Below are experts of layer 5 (counted from 0) of a mixture-of-experts language model. Rows are named router (the router's row for the expert), down (a neuron's output weights, with its number) and show model dimensions 0-255. Each number is 200 + 40 x the weight over its row's rms, rounded and kept within 0 to 999.
Before each expert's rows: a language model's description of what the expert responds to. This comes from a sample of Wikipedia text that the model never trained on.

# expert 12
It responds to: Nationality and foreign names. Nationality adjectives like German, British, Russian, and pieces of foreign names, such as Syria'c', Čes'k'é, Bocell'i'.
router,127,151,282,141,187,171,137,198,173,236,250,121,131,155,148,209,163,258,209,211,153,236,288,135,202,234,214,233,186,189,179,214,196,107,153,143,209,143,202,224,215,244,266,273,154,237,231,166,223,202,219,143,199,130,214,191,234,234,198,261,197,253,223,203,185,221,207,194,248,202,169,158,232,244,206,164,181,237,210,270,226,135,217,191,161,202,161,177,164,230,230,137,302,187,117,287,272,196,178,198,242,186,268,239,251,267,192,239,159,195,235,231,186,197,242,247,170,218,124,218,270,239,202,171,161,240,212,226,219,181,191,215,190,178,191,174,217,252,166,134,257,273,224,161,163,203,185,177,246,139,150,211,235,178,245,201,184,192,190,226,311,217,183,259,219,202,168,253,269,202,116,234,168,196,185,144,213,138,195,144,208,186,187,248,171,150,266,251,226,216,183,202,264,226,252,219,195,186,225,271,192,222,218,212,135,238,250,193,204,199,190,136,145,226,222,214,261,214,142,172,219,256,126,207,181,241,240,161,148,244,191,224,204,180,265,181,161,182,221,277,153,231,226,254,236,217,214,234,195,174,214,163,196,229,176,192
down0,194,179,184,166,230,205,244,200,125,199,273,263,283,191,193,209,245,197,221,159,181,209,204,258,177,226,182,244,230,181,162,197,258,228,173,217,169,212,210,205,253,196,220,198,179,179,131,195,216,268,133,252,260,206,127,167,91,116,151,222,184,187,163,193,203,217,143,167,210,224,246,189,165,266,180,210,210,204,293,190,231,205,257,166,238,242,147,198,281,214,219,200,132,236,202,178,200,153,216,199,163,173,193,199,228,199,225,178,192,228,232,246,178,176,206,198,226,199,158,231,193,232,262,272,118,115,219,162,182,234,159,196,198,267,213,191,191,221,179,200,218,170,231,256,193,208,270,97,266,192,113,223,245,147,201,243,215,176,225,243,206,242,169,183,159,99,188,206,141,175,186,187,144,150,199,179,199,156,116,208,116,229,242,218,253,189,140,209,239,152,215,225,208,214,199,158,145,207,230,213,211,242,281,225,198,234,206,194,249,217,186,246,277,204,259,195,215,228,296,185,210,237,194,171,145,206,220,290,156,192,165,169,99,218,205,255,193,201,210,119,186,264,157,108,209,222,265,194,237,264,169,248,238,171,188,203

# expert 48
It responds to: Mid-word letter pieces. Short pieces in the middle of words after a first letter, such as c'rit'ical, Coll'ing'wood, W'or'cester, s'kin'.
router,229,199,213,273,175,209,169,167,185,187,179,275,166,165,203,160,181,264,193,198,133,247,186,177,251,253,225,215,221,138,217,153,179,208,169,276,194,220,195,196,217,202,142,221,264,249,126,202,259,226,322,183,240,172,266,284,163,249,146,229,256,244,127,274,225,228,248,222,170,200,153,239,164,222,214,203,156,188,154,241,265,206,168,128,211,169,88,230,175,220,251,146,231,206,269,283,174,215,180,159,167,147,239,238,177,196,212,214,139,161,155,215,146,167,180,187,200,247,202,161,213,151,164,220,231,234,268,180,197,161,182,141,150,199,168,256,231,126,212,138,210,136,193,140,247,237,270,218,183,255,191,204,132,112,201,142,214,236,170,176,199,206,241,190,252,207,232,251,154,228,216,175,146,215,205,177,192,179,166,190,235,202,108,202,217,239,265,229,210,190,187,235,167,153,242,244,191,215,191,198,151,190,216,110,167,212,195,206,279,181,160,187,181,256,146,187,210,203,191,191,213,155,142,205,175,128,207,177,218,158,104,156,290,145,184,229,223,169,169,197,167,150,160,193,178,252,183,205,240,209,230,198,176,180,154,191
down0,171,217,210,218,284,178,145,188,217,186,223,200,170,155,201,216,221,254,160,157,179,258,216,168,199,165,136,165,250,198,232,202,152,221,247,177,167,222,199,225,148,244,178,154,196,295,248,247,205,200,233,194,229,190,238,205,186,216,193,204,229,165,151,261,147,260,266,191,203,220,264,160,173,147,276,194,94,152,145,229,229,179,240,204,204,229,198,266,248,208,173,190,186,211,222,265,207,210,105,222,108,132,155,269,195,161,202,222,179,191,154,210,229,186,227,246,193,223,213,141,216,154,132,154,240,185,166,251,96,251,240,190,191,219,175,154,188,179,219,192,155,184,214,190,213,243,290,194,213,210,100,180,129,136,200,171,124,138,191,186,215,159,220,230,206,217,188,241,155,274,162,196,172,186,123,233,277,182,154,207,199,234,193,217,238,166,196,225,92,205,223,251,135,181,200,214,242,222,189,242,136,198,215,104,195,203,144,218,177,246,192,197,169,222,198,183,196,141,167,196,242,214,164,191,230,160,207,201,141,194,167,233,257,235,267,227,193,252,165,268,110,102,227,202,220,221,263,200,279,179,197,209,187,152,197,258

# expert 54
It responds to: Capitalized word starts. First pieces of capitalized words, often in tables, such as Certifi, Cat, Che, Sam, Per, Champ.
router,191,216,205,213,223,204,141,175,190,193,190,205,168,200,222,236,261,202,188,151,190,212,174,205,235,270,206,190,216,180,197,213,187,222,274,169,267,179,225,134,216,262,167,290,230,204,210,183,160,186,267,299,201,154,177,290,162,243,174,129,270,203,156,152,197,160,140,192,188,153,170,173,215,267,161,130,215,230,160,188,145,200,213,180,233,183,127,290,177,228,201,161,127,167,204,257,165,178,189,205,185,219,204,162,194,127,187,181,183,172,231,138,179,183,182,253,206,212,257,173,227,209,240,234,252,141,236,204,205,146,267,159,200,153,212,235,181,197,228,218,198,237,229,189,238,190,183,241,204,172,171,209,189,208,183,226,186,156,177,174,214,188,197,114,197,187,139,201,127,208,258,263,199,161,149,186,267,172,226,221,167,206,261,218,248,184,165,169,228,172,129,201,230,243,227,220,224,153,77,221,258,192,252,229,243,224,162,131,172,195,250,212,230,201,154,168,204,216,224,252,171,285,183,171,236,238,240,155,176,247,95,123,142,155,207,154,192,195,137,217,156,226,240,255,228,209,178,163,122,115,299,120,172,249,200,132
down0,208,242,176,204,240,207,185,273,231,185,126,143,163,244,224,184,224,241,202,181,115,156,280,158,211,140,154,202,282,209,217,140,201,194,230,219,235,137,194,207,185,300,206,182,209,251,187,230,116,166,180,233,225,253,265,241,238,236,210,228,150,266,161,223,215,271,163,193,159,234,234,191,293,246,184,194,227,236,224,243,234,210,166,186,265,202,280,172,214,164,310,173,249,201,179,161,171,189,175,162,202,175,237,253,241,185,179,234,207,166,183,197,232,212,213,237,239,168,269,172,169,203,180,232,212,137,198,143,167,168,185,225,243,179,239,228,132,213,236,124,216,164,303,248,217,256,153,235,232,138,206,159,218,78,228,195,212,174,285,230,246,199,185,245,195,188,262,204,199,180,243,238,236,179,209,242,140,160,169,261,266,162,245,256,242,223,179,173,273,279,200,210,246,187,180,134,181,241,225,205,256,196,259,234,141,214,177,284,169,191,164,221,187,186,216,188,184,164,192,225,184,260,186,156,146,176,200,184,178,176,269,171,199,228,221,251,276,209,253,137,175,182,134,232,232,220,200,190,169,220,235,220,221,241,224,187